config.yaml
balance_bias: true
vocab_size: 16384
positions: "rope"
rope_base: 1810.0
Below are experts of layer 4 (counted from 0) of a mixture-of-experts language model. Rows are named gate (a neuron's input weights, with its number), up (a neuron's input weights, with its number) and show model dimensions 0-159. Each number is 500 + 50 x the weight over its row's rms, rounded and kept within 0 to 999. Numbers have three digits each.
Before each expert's rows: a language model's description of what the expert responds to. This comes from a sample of Wikipedia text that the model never trained on.

# expert 7
Non-Latin script bytes. Raw byte pieces of Chinese, Thai, Arabic and emoji characters in names and tables, plus odd symbols like backslash and ^{.
gate3:570421481566377499564535525512478526462549495527433476422492465474631511529534555487595484473478490566544586535426517511506416500546493451469554432490477586500516543571580495554479503519495457500549585555525456468484510421497537639517503510498438529587521497518445512480463431535433564514525546474523512540505435566455532517407501410512531386442395521523419495498459547408615481474490513500472485507568525512445530487569561578488440504524475473548494491511495416556593492420430425
up3:501554483651387452509553434559585522536416472500589527480454438546484495510539577545499428448522486557412573473483467546540549538510474532517499470489509489474511485497580594499389533479462519565550526496514528465500472513611491489476547578494527482485478477501452438555456531500517431430569490405525543481499519472428508353466400440506511544455457490501534381461453470402490442531526522476521532467486448432474421470540462457380479576484508507466397487576548482545441462431471519
gate4:416488495401585444499553516588484510493591505516467544443479509575428480475492421465561412441469549497547437453482408454491390516491482509423564578504495539549679443542460394516555541493573556545431507518443429515468488474433528436551542517397492504513518462494483440515501459440438483557437473508473528400506459475545527513592375558419510551594541445494427488465509527503468478490451502474510504517491443463546499473520565474432514610507448522497566452492477469453542530472526498
up4:465440546437511514527494537553462534414568446458438522477529444517465543494523452584568423495496502479633544530524525458448550466480554476449491499474521546536546495558438569554420471516498578562506492476602485481443499444451455600505506507443594496515445443480570494514379446480480506501478412521555528454441531435584505588464538511462541427484533452559454532449529476508438464562467555492471509601494524302558568468466522388486550548505546593562549537462519496485516530481475448
gate5:544526448473377613477484446561526638344517550553578559489364505479456578498523523479498467500532425536467492569503506454499474517501440508530440511496458464467533512459513472482448464561463498562495516519470551457459574515485498483436575517473555444547477513422501438481489605480441532520514464525499585519501487521418580521563494517488620467510473425411527448476593537547474530584635498383486520546480507551528438471541530490434504475494464540520544397570514453471514480547541482
up5:561403525491569497547578535513463435532479495447546490518545563483548493483450495541483547410485672430441489447394567544507459477446516503507497537488494524550481470493546486512427464502567466480521451463484501514486572513534459522473430571479519506497450455508522439512497448500499532458485608448439463454457500586404457518463537396480468530507534561450538569536582476519487538549455478377562512494464483471622508533468525485486470537552556538672500579571454575382537480577471552
gate6:485455560486462434588444519486497533488518474437538509492561506541496567531487516442472501446440525436494481596376491509460508481486482435505588461497553464513494439466477445557465567505460503542607564570518445440446551416477561504520497472424541468473514431562560443484469531522479483476540430495565423535437501464519536459467479423523500422518571514430414539436526479433381529438491555376503404461574485435593557587498443477565400518497561536523544539518413486423469443415482465
up6:525450526538502478344483557470505509419465492581405501476461570561554480516499539461464465523466536536465439446496446510507503485501558546533577453480544520427486502574542531597498447521527538493561434542537597476489427555401498563504520468507508552547541529418560456530432545562464517535530561454537528614403517477398505514544499474550535545479449572576600576579506493508518491498548467672463505553489576524432428497522596573511566535566493491510525419443499534484503527520540530
gate7:539509452483495554502522531473430564549491523500491548551507557542549474553513488527537512402540462509532537578496491496539485481529455476474493473453424450366435525533419521493537432466457472516486525549489484515475479426541493481523452479477482611541455454628577518437540560535493503446623433498413544409485457542467523537502510437469443527486382467493414547443428515433501459557537479500548537590598395510490527503468431543391545572472493501582463466390571435532548586449430542
up7:501405515532468427479517483444591486468537504488362459409397590531447506480490494527532471498383455548551488469509527560425534558548535412460481553465511522502563478474571512511519472521545545585523559438503502469485489494534580490543543485523440533548471478521505501498385559491496518514475641500553471507595513531608484538500549579541583517416496452576524473460480489565505426456436445452493518486489581499457504510575521492511416563436508402420487524490550443559496357573538506
gate8:510505384444500512530523502493525447453465539485505546474500523523449536535456461393536437492487543476492551514506510596492501547531487487524543419521464546441439450561470501496558497556550414469616535544534440470394501496485429491608394553519507531482524544540470448473497523544563419469452604499624466588574431529499498537473525308566465524430521413434480491492519498580547495482577455493567576493537482589497435442472486494451532477469484516392515536537527501526431513566467550
up8:517554465481499456560529553455595508498506490434543554466462488517400431538456410422477551523520432469410561532627422548439446513426508521588511504518515398468536476486574473469528493522417481488483481485618538482439545441511486463494472506477494533443495514412512419528577464466556491426416499533429565523456505577523501485459472471480509427463596463413505635503515466566495503475487538439451541499527446532477445501486619515515570528501535558494580650554509448474424446490504494
gate9:494481489464513531582494484605535465475515535485469489435517478501513501510442430495534504452432480490491485416461536445554490486505501422551477537429424481444441431486508566552512529535578512461390485549436494528490467521494443526410485551488589411453522581456493411489471517466527511526469415430513514579699534457518496597537472430524448511550519453497391492615513455575541499556420475556549529602541452479472528517580500425529559572552549419569501507517553514550442475497427488
up9:376433505509454520455513495478522613504391464498576460546441627433507509463537520501495450533519509421371492523522486536451534493456523523568529476615501480575577528481588562379450589469514447494493469443460467577398540432479515464468508423479483511497497465517447473560605504475543534531464597517522591476429549547491557423499545551397448581472510531451526500515459568471479487445489486457559486460517534458506436491487434407509457458514450561517560449493516600527522529471533488
gate10:519609526549530401481470589568400449477503479476519552581454473500504595489444468515536450463428529425457490515484425491505535470502505499487572502497531526529449436506529490502479467495544440518535537449454501454433555518399504525462408509464458474496543606628491560508541561511485490456509506471484596439584555497532566475566498471581472540566573379441427513565453479549581541480449457585516509493538517491483505509473397559582547506521446592407586486555474573430571456547505459
up10:494567450597448436506445617533504532477444480523517528473558525472508546510453426463465452506469538478511448429507450565547512502515511504532414424561539476554537447499522514449444466436516509436550607491454550532468468482509475354516512478522458502443480539568419581529535458491410501506464570490556473528516494540529599557564487508575456535429401427426446500464529618525533450475448454498499452484547493420492460495503409622468584443476485502538517479460462406505490419601502387
gate11:479564500555485540427517540499598608435537505485536575561579424504508463435537446433496542453463461448447499489460503408482504528500484533542534538517481487489569404559614479455545503456403509499543478568476470469471478466445488451510526465436470423531513523454440543512518506516474560513504480554613508554508482441635451436495566579457556447406485482511416546516376532522527512575520435541553535547550493458484401579563498424508564510423488461556506389525520442539435446514430524
up11:572550471477578661476398571518559477629471489514531490530456423533424477523543439437543452498516435534516472491500544469546569535491523488566570553482524596435497457437558494463448470503468461525599518597484478441483481479505485550545590423438491480476491579544440472502469567477518455474495497600523558443395527462533488554477485512493524466464539523485534523429502468443492561506566518483510404433500517491499498375477444519353491491420582557495452466502570427493435513477549439
gate12:516479503545554406542554427506506507455534466493491599508476586492468439529543447484489505466466509511496497489437557518578485449481513505552494482458548496478469421520387420551466583324583505457592497531448448503445516574550442379499515516519491560518423569453577530498557474446556464485468577506523452551520475515674426429422525461548462512539537531448482524500433455493450504470582506450493469559499501472510570514452535471476462434512549385509445481479494501525506544576401425
up12:545481523512410407478425424520443589525503513480542411459604466537537533503484497564518489433549553464490502478522567553500440497545494612390453556567496528568518500405563463428526519507459456505486559549566568535508615514456554487513504529520471463464572374557480572503524505469461503513436561516512447558477514514482566503500408485507406509434498495552522573465466460530544502449492570521520442527476475602486551515584414526457369553535422514588554493542454440549488482565500415
gate13:551533500384480525496395535443531429564447439495533496483473519575491465478500545529391532527481522555562501642608488416482533482436481442505500464489596458482462585552576550503518539526600516463526547527521438508545559518438535518455495512573516452466595463503648507440524498448536496481511464546439437495490466482478521483483533459529527551574487511373450435419545587640495485499425533513572552446484440463430463529492505530483537508454520496464547490443532477628484483472481538
up13:439637461488487441561474512443539479455518482515501466567500513502541438442568487362479568536510505604502553596499501541452430485512563478546555487484499471526513517481430608532565474553567401456531531402512574483402566434490468433530553457551431444432578556482492573481510460460479485474549572500553526518429501453575514481508503552552453446455545403493500574514479458466441521521528584453470500551512567509605538453423553512525553400469506514518446509532552446543526533549397475
gate14:416463495568515495521444509398608629584435524489481433473599483559536545533553432432412590476533456513502506526470517614471518433494510513520520424621471493579488579485539543395445524494324456489572469510472467480442613513485479524463548499468480514554487496491517472525451499522463460481483484473496398418574505588470515483467468492506503465483435481415516495561486497500434427473458523461518490410543503557425532416570532503582448568481443494564527485525523479465498501468505506
up14:510490460572520487553512557446534604531515507430517424538604497523491600561486507370445517484500441522465531501540497622417473498449558425502494482561502461566541510520518578391504486506359462507602466510496455433484578503457464489382533513449488526504463529478526512553489562572460474492468429558453408455605508537520522451465533494515488444498487471467494465558465486593484462517443559495469438420550516540396576478595532547581401497513484476526602490466517430497512523462546519
gate15:524514546466472464558494518468503561466451608544531559471553426543556583495430477495491500533435526543605489504475384405487518466541543413527462503505552528411538500501490364414493408449494403453421459493392452488537403484531480460567500503521507430469552425520508528447518489519491525441495465435517544556589503539398538524504491451522520453528514462604433541497462508607524544499491455490493567492431409471463521424483467407626453501493426466521486503592496464508461473569484491
up15:457506572519583499500497507507531531479429540495580539514536477568509557456456466450428510444447478540564568526523369472434549453504585524521494420609572463504502412518520475374432432488504396507484518461434527548612394509479495486433446515553535475403495348555502504527464506489476495429459413496547472536497466544421523497565512441559550496479453542543510522468529537540533479467536484455505493394471408491519543498434474410555501513567410513520482524497599527512469456580431479
gate16:492440454457579575452493516493549480464421549455408520476462481532501442557526474417462464480547425483443485499423426469468543476538492517487605402585427450521505506477549544462607596596499561532438494465459553482476491517433531481516576479469545601484443441480548425477429497578479511489525488455455494458535569583443464416497551519524570544546551507527443563469527473489448516560404322537440526460532538488457514543511456449522468592532418462427553568492546527528525465546497490
up16:521437425480506558439491478437539575401453604506476519448544510561529515547489517434420507579559509460540506374464488555531516553501538505525521459557466402560473501486532505475565465516549499555475534486544477487426586462475500453512565528488565486426507439514577492477426505488460557548497476483514533517471538595469480453611550544463493518466522558537501513450576584559418530568565441489451471398504511472485482373414523549514530567512541458426523420550396526520505564620518384
gate17:361409540511489549527482487572521561477451500541450476550471505566425505488539495518550580457371498419479506555425423456490575535578529499497527460507496522439418447438488486586501480512613477514510589573516569468497412447523502589469523551611477563493584496552554471506482574480452524428495428416476555509489442526498461483496537498454468473513397553473559478493461408512462544584513409493488533466544535489415474483634423550459521459534488542544538460498484504417545547481462471
up17:543492504540530527533464529516549456496516598556450398564517564439458485522603498491488519418374513462450494471494374562466487599566534512516521539514429510514548398470482437561404533432506475450538538580497463459480469411485534558517568506589416522514501473503446484497527508468517456506475475420572474454412483393593459449380562502499343482448504533485556482522487517531555505463581489545454451486489548423551471428570485562451582510505548476464553503471502454456518515540534522
gate18:521518552502559490536529491455549421520485484511570522513485417531551556529563544478508546544533469493555474579489572410482458609486477574543576562501486456558570517511586461535589597509509534513481535536496442537510581452441497437541457482561421533456431551557489422461462498487467526566529555459434601564481528526502459442485512519484532534546408374466415580491498493476478381542560518405484476468538458535549514593416504494465432511581531432590420557433424559544520489475461502
up18:462454475511407412491416645511596546456505443542477580468519450563472470517454448507578551483485522420535538406510529550536535545469554564509420462450459527545463488436464473481466501511482485404529493473500541518501472526489548599488456570495589435515492519508503505424597457518508523472515486492492555455470523532593525491558567495500504497451540572463476518541628537563591537454491527395522526528467466578441449549396595470638578422526497522526574518515492394537529526514474517
gate19:467549441578445491533493457531484547544579578460483485512540518569594508493590597537564515457472549404537511509520578515474552486474507525553518550527470418441538511475563478472589536578436511530475391444505452491522542514418478487497473526453485476390512496480558491482530464442489499500475569504522633476540521548595411341501400486539500519491531431470434440512504509521579573535403511437509460533561427512527476582508491566445590541606505491473509514465530451491477520542604550
up19:537468508508538612528391440496503542584597431510356553425477506444500504474499538502449483459420505439486505425565408516527488441577410461571557474574424467432478478508485547425510478434449461558548432548536517530481493523518489559472420484457500549531546581552474517529496523490535416476475439518511561476449496569542587490383499628571557459492470597568442479544468525446576503423488477533451470536466520498475470542448489486513554505409573539558518447433501517505446470554443516
gate20:550516446542540532507481400637360484515490622444493479540482423506456449485518532422470538476533519471567601574410449432537443517452422569481565582544535473471555492478500478498496517588523513512555480575393455439458465513561581521480561557565481483490486508581510520514462510485480502501464542495428418462515414517531440587478469483407423519461524502531527533487556529479550559540477530535501527522524419438511499436515480469500500454519506338447490582549485454462376472518497487
up20:499513482489485615464484438493457484409531549383418516428480547378460541485456437464573607467475571480513547511339513518535444561416511588492510573423520496451553482436540452546499507520416534580408460466472419511473509480550542496449519550504474409455519470567501495509471385476494544453444482436475433422560517496506440537545474473423417386502552464456572518494484543433445500519451539515492467487499522476456488564468461492553480438510483448460449595512534456501571541463503469
gate21:478435389509564569535455463588509440474527525545472512474585596458495588400486484510432547536524512570498515471562443514489493570515557515511488395486607520545539538523520506598530596512509469426520546528553520508490413440537601550437507483553462534453532546549534473502513503602415551513493429460478489498477463581492490640471513471455488474443495517508487523476478574597461492476476472542535450547513553473486565491478536425506443560479520450530540550343510437443500357536505532
up21:526523518523448463496488511495540487474531550485458427547531452355506411511481573584555441525536468483504461484532562483494403448506414555517456581461492510479461547504428466473483569525499549515466464456575503443490552535431511397528594544451548451486414585486490524416415463481518428544506518476459499561485470537456518441435538569508538547493481509580453539506479481558438536439639585460512446558503544542534449493479490434498567429524592512452557535457525398533421628568549566
gate22:544510501452527556534466424543547515566511425497462550571470484499507523551548523393412467430433424517568519523530501539602465493526464486601561458480434487456469486465514548489448609424440455502546516526542457549500518395561441514563493553461547518492543473415462513427402443460493486413516491518511509511488401550530462508497477429672428566650430561517474511454477461482471451568521483473523399513479483452588550490453446466449544547452495459523494547475515487495538594479475457
up22:525574569559523540573438454551511463568560554474498542590516446497556561582511515471530514486506473492501494508467521520525451487452454493499521560479493441484559460505554475530492596435539476455619565577491425582473532373504493484554511518497493475483521443516448500397473506469556386567477489441497546521535418572584401538493492519552426484648542456486572428489433470499475475559448521574348535514482451439546520429539470529414516480433503459430517591499532504494509525581484456
gate23:391547505524516514533507536493532545374507393541531532582534416545484495474601461494416610449518430508489487422487421432447450453511532384480497538447565501561543532489529471481467446457456445512465492429506422460499542495547530471457518460500500450498567501573446533531561488510512496555549468503487536494549476554504470515570535473510524436483565431489536490554530481489514537496523498473400444622444454538555517480467521511437420535449520672532515501342436574588474564469507474
up23:434439463518530521531536454427464556470499409471519490567488442469429555435551423480499526560468435507567501467473424496445480436540493449458439560410579485621562450511506420521492522477456440570469467438465491439512474468438620466560571551528521507405584601487479568519496509499620535535543425501548498454631509535573457459512561531561502529517531427475493510509535510471587516556501484469461470582461488535438495552478497398455452534440420541533490510425512587428446491460547471
gate24:473460473462489555515480415538602555534434559547459447477456527517496529560500396468481539503494391542545573494508422566452538539528535495508406534471500577410534467509495424495495526568444447509512453426489490528500527522482425449523578592553452406487519373460485435502527456517473508539513467459547544518533617554546506526504569574373536572588458500604439515523481538577529520498445440520491458441463505520494591425495395524438409478436457476538486573505506534463551442473551529
up24:485528502559538410549481430501597519526452513502537430428397524536520546566453450495498590508488427562516531452499484566533633502476568534429453559397522455465567471550445494517486465535517437482463505404507429625497497481427480465527529659541483518500442472503469472469441478467556404468499449432539491482596622479491480477453547572518447559543438473531466474540502492569492438501467504472505517416553531521490550539506403512473476428546391437525585524501494557520567473482455487
gate25:551475503593443538524473490549451461465498544426547431470453420508482463486481532507425459443509480509523569505493464525457479529485542452498444481540502525507530373481503416460517448436569525472612500535496483647493566457562465485563450414411546495425490479549449489512382539522497482546481487515528485591583449606532495469563525437457540459520492507565491438505438510515559390511444476480489555449485412475506494422446381590409555476482494522548481386553518392497485458547520456
up25:532470548463565446387540540481488537510483422503508517565492578494500510521491484512564531697563503570415442534504459589536542502507441495573525502542506401463504549433465451593482593573514490566524504481519470415516486501513518396398552529572480439510421544474592498429506501496534589491462450494503565447461467451553580550507457518452464512437499469480523544470440509454424547533483556487465397510459507543438523584469482462507493563419575445518451577421500527440434511555505478
gate26:530472493529476440531441503501518525524483472572552512623642538593530566487529389537451558453482466494457543490454498473513526480475461437550493465540480592535605447507492553455461445493441554496517538484524553557497550486523396466513562565485536503495506432521528473598473487466504486369479434507513502523523547523430487553568411489567516482481437484424534483459549510555589485508553623579451446445443544538514562526554407594504492515541374537497540463604412526522575493500518472
up26:446435433444591515451504431473510563388456520447541482507406486470488430518438616541558523570506574482554425482474416487442573526430561503525405539508521501510529563579596511535542507525630573497539454531444461394483512526458504556477536530485538464496499573469498482435385548505563485539519495472480486475476512399558462489447521604432530494471543487521497481508471554493446523500517483490481506474449523538530503529375489551519467484429509383486478518427536619483524594501539399
gate27:515540458505546485481378512536537557519463547523529477527583525530526536453534459520447523459397530471514521504542506542572509594491522515575558498572521485442505486498617555403479475533556449523464405526526480560501447459542441464453512428415527594522481569470474510571434517466516444592448466482527483480419482440465584526544479545501477541466405477457511473436553508462525474495540483472538580403462424562345522475498482433499477518525487448490504635502414359421535508580496480
up27:531465491518406459487523508614424509461407559552554464542482562568472545458491500554487513497519510479507432571541402428417556537470580466456482582431536473491437461452560459446483497501492405598490532486469507518371460441556452474527566451559507463441448489517453465540516538470474539575550489449566502461542502499545487553555455350431499509547576410522525493490522479573448497574424492435577506563526541485528496433450487539504578402436481464491537425390490562517487472503427486
gate28:439571490457543440516453474563490553498479522485513568420547501392502603505416458516466558442446493484548426408561529478504459512503594477419586471466418564419467496452497541494545504533511514466542613539535485586524589416526504409543443581515528528518477403643456531552513457508451439510542481522569475446525479460522547442494499461391453514560550462518489443465589588585494435439509477554514438528489529514485550496491404505513463540567512485554564533474436491526458419534483456
up28:500453393441485521446543424499507436575526534508516439470436480435526513516527550511500464529448604503603487492502457477421529508459510441469421488469507524444423569529483462500471457510491496523426492500517445537511488462592439468579508513550519482601532580507379478510504521435482599395611455485508564455445526513524514501440491447374474601405566523577577441476571493506412460479508520496484538453461519527553433562549565516510455496604468558528508526622520564545519499429481562
gate29:564407436607627590507521524531507540584527458548446600516576567555498449540501477482476431519585569517528410562487520561486448532509488544496498522536589505513440518446548549485476529535552520438611521464453344572535618483514458459464395458489493530494534550534510455479535495570536539462499550520479522541509527517515438502487462455497538550406488548512542556511525608562511460492485473482550565539490483541434554451472542500549547448481460583488444503628432414527532462480465530
up29:507500503589604528507448554528471449502427412519402571507496583509514489519456412394465483589535512592479431524549455474445391482454468505524545477561457516412463453426484453568550511546592533466502525461383411520512503467510506469449482476526527458480504435520442430528557467480555520465493420563455454494531450547443482438495512454529542513469559555496537564440518568570499460519461491568468574414545438464467544425523451576621463532542482531541504526543433450490526497548492642
gate30:568465414481506547500560504488422453605489498484451443456579520468538491479525501575475555460453483443445532508422495536555374517468467517538521457527507485590522513537442501436523535547509522572523552445452532548522552464521491492429506494534469556450467477588415569444412522458467493451441555480633573502509541546478534580455430514547430591579562459530526574436569594577465599544520523449585527520503447541430455489502475517462565499582478573527452533555467423490469538519394552
up30:474515482526458601463469485454573595631467511516392481483523505488550630520466480486544521535487547435546511435413540533516531549478558479551476482491517484544533517548509494454439549526486586560542498459545456519520483524545556441563523550562543446516534505539540566552489475536450441440440482491533434418450503462537455470513477436514549499477501575516612458595510433553493491442515442430500504464513422646491486432601437509446386412474432512496503492496368530503502550527581580
gate31:558527489505531499596556551428431454539501490509526566482527506498473500482602548430452479462598609509472598566378508504497505530524395470471525492460574529497504442484495547518539581519537477531481511526435525502502481479533604483496514450496526518470517511472541503507597543472478480555537550510546551523432501597524466458481510594626497479537454508506432492537442539419557445491480538498541470515506628503532563589422475576525481370525554437466536526397472577484483537474386622
up31:624476465472456416477555564441478509532585499557539506442585519498489506533568578473468518462614508469461603487395537518469482531502467539457467517498586500555490528527383480513501604461488466519492509498556606540547506510474507483543525472461433483421524520536515593482507428438442513478564552525474501484491550586495498498540498501642412438576473554520473489563484540403535450477517517480470455520429566523522546608442481579497394531559532487497490483428533557447431536398413515
gate32:525535491486462514496392452505511562417506550500523540403500583504560571518456592482555573462532640454456572542495574560579507431593459402536424535477464571562514529489578458499551520505513566515538509452507484498530469467499520405508441556546419546509507495459517564411454564531531396443486528483541468469570467475553423389550558446443503563531495576564542472506520458473467477444452483519430390549510422470544483486468452524483525443422561479500514426506511506563512449515600484
up32:455487544500531415548460578433481446436537471420480482566479566440490565425518642535587495496559466494486447512500439558520443475484476460555571449485568397477421518533607457490531424502522499372406410527524443500488476459446530529440483551486528506612521487522464574478415515581473547490470466584539574459543542511507458403599494438521463494579544502470493451522502496490586540475421528461565450538477473555497511557514443482457559512538478574555563440480530504469545531602471495
gate33:497562550538539499527457491522557568485502516543549453588535495480397479530429506502431533442579573598584548512429523547501519410532480514548503543588536471624538612519528535452510529467489434509517478543424573479471469538451609435545455485512453474507473409423565557494476520479444579423515575455448526523513505545452480562455367477424458454478393524538508480453480569534539492495526490494525449439545571519472571447471466481464474531484402450542496527543600448535387498481550522
up33:506471465548524526378414541481501404467553521522424594550457459540604478403550431516539485562482431438469504496479503375407457502442588455509480472505513566462502417487509498544520487517412573566509558380549420507508526509582436498507459428480582498514521515541545480467413576490490508468474471521523487472442497484497512479543636587529530516485549588489449474496520384490534474470561468508535554469449468580538497541495501413557436504485568506548460479452425522576493460606499520
gate34:473427500457539432588576591526517484609488510493560534384516512522482536508476459550470534438530451522604508443481485494561491513444465493487460476560506471561492540511496488557596544484486429558471510473518538449441442412484429493590508503521616489585426445476475457515499488507494556519483523560541545455519638473517582481520530566526554544364480505357439502400537394542559478524525489538486419512485534427455494558479504584451538472499511411537493501480455429574491511536424452
up34:480489577398508503431463569443577475478452422451571492514515418491434476520423495527459390500500491445484429516515540581514490471508541551542504544542450532483476486509624475537483584370478459491460579436500484521378477429449536409522505481424549489542568478476411466501385388399523449520518451514486542471544503546475487449478475591479546533452597592487434529447496430547579497521527480496489506443444562435515504524509510538415599494439467467484522466466550461527519545477458439
gate35:539561409510571446557460481471469533478588501528498427537503399451472444504494476538548490514513549459479433482485488514512565553536561474603514437519419472471497385516452524408419558530476591556509447598482510564481511499464385506540462409466440456517549517609510551546376440478416491533471539490607521484495514458480512429439455547512529440526507434564553442525523476474476561317514611576510465531517483472482534469473487527479510555459477441517413468482467489498459439498501527
up35:481510491551491470462507488495569561532520447419548387448420475535430388469513463456493466568506528434504489558498461527404454471459483619513479473487551435532512461515555491433473503451606454532584432371558477548422481437432572528564478473458500443478606536449426467565539573546474506472503561552518487482502496507591538503467477459518429536527583536532537469574529395433523456561431526510560492472490514580522596548454555460454510523590440447489480511574464505463431486564435527
gate36:450538560568476545476514486554543514521460465388444490554618480603473545494520535536587467576497449494487518398564407435498503513506404441529515562572497472421503584543393510489510530444511618605526468430514462494514495423444525450507532476487424457479493531391449424555413558515541500434535452455579541526486379455591494492434542513580504578493436525502571471434402454553486535460500519541554492502477474540499503548524502492445532499470525442553505508522549518490427515415483484
up36:603511424523438411501522450522527444494542498573477550385382533428427487551509460517472475478488578394390447574463545505571515527478583567478455504500477484487540519471594545550527481465503475406500483559542495539527424544522418519538481568515507549443356488526516593471542478502431505514480481452441424441481439525491580553488494462446551476476522555473489611518542508440515442543480479482525423534507456385518515499462507518551507491521424541480453572499581491498547559598464598
gate37:592494537500435460512407523566549557538568481528479522495578515446476581487419476507482493365488561522537384531516489534514404507448535489531558492457462431529574474465454453475554559394533450438488542446494526560527506448516515488517542488492464566582487471470487475488524551499491539432459486529448541498538530665473437538512500420553482428482472388411459483399466469466551522579478470497521564493586443550446531501587488497345471475533497544539494563497573410465482477561499502
up37:498523513581435494538531498436515510507446519506490438440556507490617512465552506536486486489514522500494431346635467444445472494512464418485402562506478505546507545460491465484533503510377579508565562563474465451536490546394513510505519515613459545456534475523457488489596451554508506559495590494536563534551507431516601489453462559524493514463533516527576588501559542506481527530509483463529607568568520535515473476554543512351513580405519440496457445456547551446502528477388530
gate38:408452502478475454556470523648470513483518400463547558479464530464528466488458494542515451540503478523515609519479616544540527594574445495392467465496565396559491518409474413513490525463516546539403495541584555485485473527558527498434526423491509467414554510483493543378603523526432509475464435511526502499572509396492534509535451510523534501487513463521471530525495527499535408462527499607533427460429532470472535491500475566381521575470451447457575546568446461490464596540537502
up38:531583498543557470526546510555502457490529489542465474516515406534548437480467514474593426519610538467465517487468647472515518490579572415591499553593481511467466427508500528503453480421541453397542512486428555515568530478472535556485449436475589534492489476476458512487550471506446537558408556482374510443472510505472442499516473485487381535498461509502438631520444456536528458498375527491560571440573401446501570523469546418514585504448512557512499450518459544442500459508434509
gate39:564536467459535454581531432466522477637541546506555520560415484546452483569513438498599455516592497488457542443544532553495587470591592477519471431511406470429449438527447518609560554558453482453531520520479472516473454436565512532641507583562489525474524533533509525551462487506496488430524490484502477468401402584530442509580487412471468470446483446500491461461556575535507396567484498574443531503537533539497557460528531456460532492456548520543604552562429466468480533540548512
up39:499465511406449596444516419534526472536406527477523417526482594507563451502456490533537494518564582449506512547572526500500456515478522402471555425498538483438457422506555531512431507581493469449499498445549566501345494534597526501454452507457585511452424478511471423413446469490481500387539440350512458451480477502441539482551512434472515506531611483496466476427540517505547442492557517579453486425433503523508503465535419462462569519440482454572594459510502442521531460493542423
gate40:530465502471550599481499538467503413492506531394452479530502493468473529475495572458543390582545508483552507517425431503516403567527513431548481502540427506512584414461550510455458580527478497482500467488429541491517554402399479530543456492531512516462493499477531552518476462590431403502521508528472492543492379486515560508536424476460493514487458586554428445543453437486499545508478506557431589516447530366538503431446491383409461350505520487425476527491524451451472542596481543
up40:405467574443387500484392530483526525441530495451564531484440481435508438611525485522548561526558535540433475486490486523514540492419522538524427480441479533505521511589496469518518466476452450588560483437532438475508491542495489420529531681537453437420496497539506472457470477533524569467449479511505473508538490491438510464506568515567477469416511367479408503423532550542490521370507472548490483557508543510383480445534531622550501451523541412567544468475465504558516495413467434
gate41:500479447467439439561528563542412520552487547402436526442516442523537509512522536462462527467474600501504436500463475545543487459469524513560610464437505476504547507447477515437540511445561529447386515402486529487407492453546558550467575507513448544494468416453545498458441574522527488567595505464550518549560421524415518484507554515472399533500491425430368501520406398559506547623489405503507565466454516479449526486473550454508528477447481425544431519504538499494575492571404483
up41:567502541522461525526468452531544577513548499539468465501453545515488449438491474501477447426501552560422439466572521431535471566521531505424530371568369539495451364481545454497450508540532519500444530559491489552548458454490460538537471541492465491576562544480427477492520464508549404526400518483554466495569483483446482555540456485487525570486521492484476565513511528480476366455481433422585506655520448528461416582524516516447568604442535508472559488424482538462595574436484485
gate42:485564520567535619443549523469380565509538446451460509452489571451551558452519439542605467470506570409520515543495525497468507470581473509549442517540504554578508438534472449518526452557437609553617529462574469528418508441468615476482508435542530490475520443445475496428509478455574488532503432448501509467460509518396469386549459442551449454429588460475547493464534388513483534504542559450482492463479502574500528439521478561438508569500454552467509485467498527387548454484586502
up42:503535450556460511576471566499474500552501531484545441479497507476548442560438541476510580519460512501471575509512599546452486579474510537471434637590475634614477497524517479487517485531478421463580452420514474475501594410449479426521418472433469440427550520507450533482491492448511530551548510564514502479439450482465497666592513491484491495531485433586482417591619494516523587457472533555474582417545568560554466462463485550533488474498455541478473476464471484470524443460464459
gate43:390495531439492409522511502486530477524467511457422472411587516491491529516474477494511488511434559393489439423444509566462476498433410503593513464533574594573476459407497571483541462483546495496475531513510528580463559497562519395458525448522484463517418513432592444545474519459465516499530518451506392478594517457494458500558412485595418498542545547486546559511543413523537533535486471411541512488469455531563577516526523413514480565493508580352586508528493426479513416531456470
up43:477432455507489550539489507341496515544512411486416489530603526537478490458499514543555514592500550499551552475455514512576494532457459423565452521565579462485549456541495497496473457438505537531597526498511552423536504470515412584578396539493489405522502480410594477543574515542469536370412539450515443461496503454612510502443482523543556535423492462520492502547451479395531469560536489521532525473500475470479550557555544551552480423445433524508599430566457527506415512489538577
gate44:471438548494448454550470496421515570530541511454512441537526486533452537559537568474474433535514516438488572495471457506385570475480421528513480434522508435535490492481578508519533494520587435477545527476481407511456527451416582488437524553558528479573544460555472485556556554540484400458470517451501503472608523567425529544443455378497547547552507476545501511451540457476508356453549517472601671526476429555518560469520475495461535479584449561496520513539502450518567501459532625
up44:447470520444584581459520556513467435551467573573413486446497489435424564483455457479572537524551508424512480412487554502538401457521584553508462553435588517498477497469389470556472473468549523475467462494489564427530499543525367554552553444499433474479554455536539489427451502528504532463518499567471497574480544458594520411555534481538558453467496421406506533646455529424510491501482509486457418462500547545443571542556560479533509486453488456544539508456512557365445469437477503
gate45:473476397519429519550527492571500573524541443511489494470567514527600488536525421596581556468512484500571510575490466535440534396485480492493512439537496555539463429505407507514517472544501501548528529486439396464534558455495578484568495535502478526489421462495496570495458572609461447485563423414513428515567497533440471445525368491549422443562464553510562507561479517566450534421476495527490524493518457418538584522523483442544460581613438540553569475525502465471389412512569509
up45:561450512451498497465468515476469381528433509489504544496410483385522510466417613528528441480525504543540546484542519513594514626575439429518497559403446453550544486491489443499522506487528513459522505441593530551440574519376419482481475475494544414554578553511530508467460476499594483582506499495520531523493555423578549488497566471453529535418513456510549669542561482453492447544471472438466481460483519518486416474466509510558524444435559443462438489448509517499607589527464505